python train.py --num_hidden_layers=13 --hidden_size=320 --experts_per_token=2 --d_shared_expert=0 --moe_layers=[0, 1, 2, 3, 4, 5, 6, 7, 8, 9, 10, 11, 12] --router_score="softmax" --routed_scale=1.0 --router_z_loss=0.0001 --tie_word_embeddings=false --optimizer="soap_variant" --learning_rate=0.00461 --beta2=0.99 --dataset="wikipedia_en"
Below are experts of layer 8 (counted from 0) of a mixture-of-experts language model. Rows are named router (the router's row for the expert), gate (a neuron's input weights, with its number), up (a neuron's input weights, with its number), down (a neuron's output weights, with its number) and show model dimensions 0-159. Each number is 128 + 32 x the weight over its row's rms, rounded and kept within 0 to 255. Numbers have three digits each.
Before each expert's rows: "comes before" lists some tokens at least twice as common just after its tokens as in all text. This comes from a sample of Wikipedia text that the model never trained on. Tokens count by the router's weight.

# expert 6
comes before: " ", "1", "2", "0", "3", "5"
router:110172103146097131144133116148098178065140132109187106066139116143117110113118118111114128157146141069128165101107175163117149101196140132131139158142121091122123123151156141123130117130174077102133174148129138154131095137130096064205132113105168168045115140080131088091169147120081089129108094086134090101140120173173146150081174059166104177184139152066125116229074146188161103119108077057077123088086203100129122166121171126094125114082100067148108104076141213105129130128124142
gate0:143144102098063147134188134171178121104100092138151118132123127117097076150207089131151128142180155082116071059110174109125134097098136144136123167115135142159150133115099166118142120157156144135095218096141133084132119092127045125077112135148204116127132094152110125180149145161118175124073095149093139171153144101147149126184162139057107185154148079126124126111110105134214112119132061129138124090133123043147181143092144211091161134138145141137178078078130094128143053136135152
up0:121135163125085099169138123090167178158050059103108142103109118097077126044168091129107136143153168191057132150106142168145140130155107151128125122065170172144102099091131129184160124115123137145102123145130112123125116104145051143102181101116171129131141129124153122108099088116189140151099120194152109138088208089111095141154128138152116161059070100065113150137122129191109079114100120116077156085146147083138096100145122136082136087104192178170108123133155117133144094057136143
down0:092132123183103181109172142141099124010136112131187097098093136155143171101069098183125148115162120075111179152156169099122089141150141218133149152149173161136133138119082094059146132135175131143127182039135088132151108175120121125146127153125149226190140100142108143134115101085098110151136112116158158066143188143107128159117106102125102141106065052114145110159115150082148146186109128153148133122133180105145114127159150140166134104116177123152132100096150186172094159216098099
gate1:110155100171150074106124112138111108121119128130170140134133091165164101135168142113151091119159082162096089176101155169133168130054161184170177146123140130190134123129134082131115173137131171175196121127127139129199063104135070107112127084100184152123134124201170105077151105085156110116149087093138175145111095123179112135132092121163136152118187156090161127196078126136211112085157161113125135104124138149137119132169096138108163138173122085174151127146194114101179207118114136
up1:115111135134127184158151096064146139113110121121135098096120160137079132132177058102114137130132110123155124135117132168067112120161073071129179104068096139123181059075075182135121151121105174121132144112101084112131136105098122136119069072128112137141151096086109107116094117185114122163136127168139104138171139087077169186110125180140167155112095132152083118149162187179058103169145126153126077139123144098107113116164076176155129140127133109126086170122139118164153140172128130
down1:146063106128148095143082136131138110081172105114160207143122138115150178140149150157183116136159117153130085148171088109147094117155135165138122161149142083161123081068125106109145110183065127110088115085133188127168165150132106171138109068155128136211081099164151091132168091101117104179173142174159159128111166150110122102134156101077116176164128142127068133149143105135147126160134150180102109129190099144117193175124111138085096160117174115058160182116169121096097114114127059
gate2:131168076155077123155097139135172134121138180128165143118143114106069070112126156151110066164111085117113130095188105133143102142141159130090186106161139131170110122173135161024160094082161104150093145187096123136137161140096139147147150138133129134110062150156053099175124074088160176154147128102163076141160183099148152155141165103147055152131090123082116135111104128145114153102123062120125165068116151116143183133109135175180196107102138100196097133135157147105142133170093078
up2:166093108118146129132147189123116151128133171108114109124132103175106134177145137131161208144130140097123155102116109103065148165133162127066119149101127160046134140161135142147159142135134116137127132152111113085091152112101129102153123142112051180131109051162101087147141141107079118116088142135126178166109064102075151171127167093108119181089126174122152198105113102171089077168103134117116123211162136117103083150167143154151081145183105157099102139087160152081169156162219121
down2:109099158097145094165130143127107087131122178148138146143132139153127103132171127089103189181126141175097120145117130092124130123136129137141158088136082111201117140144101101122142103140148155117186153132141130100107155071174090067111117102137153178119192080099108141157094156131110154130171100157183110094137084127119160131127129123141143096112099192152099106134201080082137092148121065174062158192152026171130137080153131066137116104112116059104063180100109113111148145157101096
gate3:078129129157115129177117154146127155140148126142150158137101113096158160080088101135149176159116088133115150150133164109132142106156139114133149128158053117158106117122120107155144102101173157120127200157054154090166095124122111146145124050124141111168179137131178098172110139107067067193051080131136166187086161185098165172163199121136079132132116137137171157120151116142118130128132129128136124130116106125122092111144121049075127129175132116119106111196155188155148160136150109
up3:086081136117133122106151083092094159080131202182116122128043129084197163123116158141141135106138092142106111128110180163067155131097173165154111089065105094111109119151101144084144165115171116167155126143137116123143132143102053110196104130157133106138127109166160187108117172151153150152108204127104145152117127105130073140117129050162100106139113094181118175181155095175145130075075124111031110116075124186122148183131083127157133122142112186063150156086106076143088118149120128
down3:140144156126131132125137139089135147126111141120116142124142159146176050147090160097135121075138161074153134143088181107104095143110189098132129108139115118147160142161135132097143121200121196099107107108122089145097137116121108174090149114105167124119072103201091132057090141148111141120065080135113178139228153148136094108095104110133135102133157130143151134121137197147129204120105159047172113149200158103126037110123099147175120155136095085093138160140095138056127088098113115

# expert 1
comes before: " |", " ", ";", ")", "3", " |\n"
router:099085116147143135162097177100125140092147115134097205072136168136134092123097147090130109187094156121159133117080151168096124074176088191130111144195064140149169059146145132152139092149135090116140180115177142183135115134166101124139100112096165112086132109100125123054169172147094098128114095071109107190104122161153156194122149050134108120159118133150120124210082198159172120160121137089110116096121143217108142142135139104094112152104121098098117187111158188105114114102142134
gate0:067116094187132129178160148152144109150166107128089103094124166107139127110125159129115137135127151127143140108120112147139174086110075117186120104140112129088189152154126095120149133142078117130119120219136141105188113169207129109157125046085077126132153111096153158092156119089079107166138133167076125164090128116201145111137113090104116095126177182135159141189054147173140116114108118086145140077214117130133128132113060082098095095116080087140114162144123107155151122077115088
up0:133121161105129137134101113146184163101084170054104154081123132087149087134105117113164092099172163139113180119144113121169113112134136128126111100113139177211126184124158149075124118131163105153107125097130127091123106114120094089114144156158195139107080150079131112128117126148159149130112121191171106104089060134096099063201122085115167145171061122125079150148152073117151117115140098171082134127135131135138152128151164187145171109087179055102113084151051148153170169165114228
down0:140115139106115173134187186173096127046106143105163161089158148098127116130110146146176145113119119126102134110171218147196129119133117137040141160147155117161130146196094182205079133140181065140149103145146170145170164134127142121139131122135127096106099130107111124128157110155042166126089124123122113130132122231131176088134150045095154130045116105132087105129111077158162120106111094139100178151147191144133070170104193127106154134094103174103102106146142111138042096140143047
gate1:074099131118098144149104152135128186152157128147091146111163100129156105122190184108106106147095143141164134168137150213171139152074122195163126186133104072089181160068180163139124148101070105155111139099137153071171098160154118136117138079106160143180149072092102126163177151133129164124125170124134135121169119082062159159094144107108114114125146116112113086149126100116127163109128046097103128164132114161101092157127152149075104124148098049119135162137144122094082138139128094
up1:101096164124096108145136116106131118108154079132128093070027121094201120160088138153166186187118144160115157116073112112082125134143189062180157143133129158104169085110123159129098098146071147110130211143142113101184176133124167134126114113099140110153155141122160145131138126067138137100096161063137133157143136080153095176081109096178118186140159104014114146121147152136110133105138141123080154163160141140101140154153137104184127138156078143115160128162130096142152176148103085
down1:117159178131137098098113100124134131119103104139115145151112139164078092155102165089193084169145126163091122163133104183070106115146077136130104117141059186130126105134150088107136136114092162153075107133094079189098149117138078154127205118112115128119140168116153157093133126125163160141132076109130099160121129093145106157028144116253114128209131178107102102183111149145183131132132097100151102078148125174128148060103094085119175161103141089136154175101159135173093148143169092
gate2:118126145120144105115070189125163080132098070225182173127165128077155129103118128095137187120171174123111147132164101152129090068145149200128129173124168084159174096152134160139128146118114102131152167123176163165144162125151109114076076104130129123106115125126134038122142172142137130145057173107158040116140099134088173157130107099107166146121117113121172163164097142116115131191070155141131082154135152117184194062153185096127109128103083131110130174132195201114148135138000130
up2:089133175118121118134189030088110135135161123178114140158149184097193157122126169203110077185163134113151120216113159169109117155112140144135146164170141087144127129145117110098108199167136123108122183114123152143137163135178149104071144158104113150069089134070132134123119208135161135100114125150152094135113185123154164153171113151132125125138072154190155146124136075095167102112112124147183135113087118142139132073122133103049092103117151112106106135114118124040147121105100124
down2:108156084150129153156121169145161158175089111130085120118121120121153148111107115153144099133083105026124160110066157135111110089149083169119191104149189073094151114148122154166146150129109129131096085092164122137178160145131143136167160113151146132125149149106128170110032170130142124115175100119084106141062129081116137118089093195153068110087118087083167095111174133083118145148149110135109116124068133111141137111090116159110095123144169129123162115149141130115166064100148187
gate3:156165142165111118111175148111144109148120118123122131115138126063056128132051124206117118148108128184167147136109094121113132102031111093091096065109160166158148073153113089107092133119132166165167161124140125133129102106156127127128156070094117138068204107142091127131134191084132112118121070118107063143134159175166145135205166082176113177113161151169135113135127156125125136122178119150157053114120120110144156114167187147098097150103063092072074178118136097117108104140130138
up3:090124139129074178127131151144118151212143188173134159149071136151110126155157155106128127054155104045118149165090131137135107127125061107078183115163150130095116173075103149108099106124113152106128138137118104187141107150158130158127141152129145149108085221156096139121077119128178160175150134068167191061111114131131161159105107140058134131149029076100136113171122053083152115124151139151122155139151167168148099189078145130151112105120146126175144153130109092128146126072165160
down3:148131127187120045190086079097129118031194162128146127120115145154114118141119118123126146138087127142157159131094160168160149109152155114144183169141111140094157120093132123086128159088179115080157108183073154142171102160177100121118121138135187179086121126105136087116150093080087065149088108184082079078120130124143123141139126083151111083127068112070092103165152171086180131118145116120047155152114116065099136141062125117154123142105149101116109115081158121126122122134112159

# expert 5
comes before: "0", "9", "–", " by", " to", " in"
router:100088121129141150131092152099124180079128115122126132125150126122096089104090121071116130145122170112143162150128153169126122088121089128153092128166135063142151118102085131117116119169125127107158158125123141142175090087107135090188097143127178191114116131075125098034127157143132102099105135136181091180103154145106127151070167074128119108137143128154110110198080132135182126153092123109137136105129166183132134157053149167097092146081115055162130125075158115098136115123127112
gate0:136097135155177151122153167108097119111094140140158123193158094149168129113175168095100120171110135115143086152139130155147115122128095108099069086175110089154178139110139118145161095120122131095115124164142079128107127141106093149183147146049103211184136168159129160143121132102154085099129145163093122161131185142100107136126116125127100101160138196141136152132112082205115158087171127200126132127147088150168130159120173151166079146101116156158103105084153184089117071056151110
up0:119232106144104108137126089137158098103110100092145098081121099100119130122127124093089125168066093175101118109149093154096217139125133164162132116106112125094109085100097072079119098199107139143142128141144147095093133134110187154080131100127152135078112159134186160155151140112147100172106133106123089119129096148123166129181157151106154103048066137158093137159085127093148112129105108096125123130069085161148123130171112109163133120139106136105117067115078140164115135100145121
down0:111144174078086147125147138099074162221162168141183158128100136122176171165103113138138134108137117091116096121033100144114123163145136136136137136121171086133177144126096129090135142115088101139119087144101112128135125067183138104140180080073170172084161120095159088089110135149144118139148113089112101104083131155133166169125131184131163110102128081176117196107139158194067110182099146149060095128057175112131111122171088114157163093167140094107126094150156109097081090186179150
gate1:146153139151181163143122140150121214180107114146115182113140107125146154093147090125123088159162138173132195135123157107080080118155174175168068113132167145105174153084191124120146083130125104155114118156073111100140130094135109096138056131115171139139120098106141128121138179124144088151109119114157154124129142125133164117077079123117081080064103128075145135151116084115125160164112115140138176105169126109127138122155139142144152118142115056134130129107182117086040136126152103
up1:137173060127133107104137102094160107139063151144158140104180133147165081188090086125136140187165099079081097096125139140137056109148114126092169160056079091108122132156091184096149083137163158170097191206123133184110180126145071094047107214181125120155130178139123093138136155128133154061137143138169154165095120096095117121141102146132142131129079163106080148128147142124108138103179155136132148105148172116111160120187106117141083163155113105147094119139088124157108198113188102
down1:142121144171089145078096122098104112124138157138145134153183149126127115152159157172165159147125136090109039110182144128141135132146108173115085087124118150129131099116158176121168120151164166122101170101075079131083136085101078191130093125135191101195100141111173118163126169098105132101136123112140151150114127076092062127149133055158151149151156125099077117120154072158162190169153118138066156111149140089125114070134130127147168115076189100143154098113136151118176117135119131
gate2:168120111093071139117138194143078094102147139167050127086154134121152133162104125085129150105177106203122135157170089137175179109117154158128149142116139049134119190150064128165203149151139120115117067108125143126092119069145146084143094171113121116185110190103100173133114102146150148115088069147126127094159095151156179093100163106070128091157131140142132142180108169078176142127130128113051098061124125131105170116117112160060092154149083121081157147117169149080124173172172092
up2:125094121128108069145109114094082208078135099148156077167121095161115132140127125132114102143064154145077127082105164123123089125171129091142177179117127156204142171093165135090104120131165114119137168192135128124116076105086109121114119113143120141146155139146098106117101137104105149145191104181129167131136179140109117064113140079104126170150148134179141147090169094109127096119119169146079152134177129105138170130202101159112119149168131113132123110133068063120120155063127146
down2:132113135146122166187156124112116126177091181083159160119155129096084106128102106148169111119182061102128118131072138146101057135168129176149104149110131138163116138154155150125121125153129176173097074119028084129144120090083151090162130136138147132071130135102085109087104065126158127130188152123157076161165121172096071121180118095131117140103137107173134063175176147091142147083117056140183142159069145198061113090135127109167150107062209136167137129144051072162101107112109114
gate3:128154112134090164186101197137130146145115126203187117147142145134146128105097127080113110097158128100121119115129156147114057060135156174109101160129112141096133082123092098141166127139134124160136133044125148162152148108107139160173167119059132084140108100092171132038146137090132091077130136108164107168118169077111183102073136117100160111150092109188157166137060085118158153146154141140163127126158094158133138124005101127109128122143112126146108086196147113135160169183137121
up3:136138119097075151094109117142152146146151124064144143097128158150129127180131112164162146094091123102162158115181110147089142128154124129160169091139146103054111127174145199118105178124140189097091111111098140100147147131202133221155177120136115162074194078136109085153145129181177131135160115099051134133151102122212134095183103076136100159154161165132149108195138110078140159134117127123119147122124166018145155159096106097130138145106160128103129133112110127088139139137096149
down3:100122091133088142175155134156135152122112163139223125136141034125109102082114077164093152168079182118106156055112114138108076150085118185171179148072109046100133178112107149134132175171153137149153098184140142120157131155169141141084132064104102136107126120121153107163146124142112088121075137136187142097131087150075099103145124194094183159115152131122115165119078124137119167162084078119112137132159056185145096101135102137142153152124121089106145121160120131083125175086137171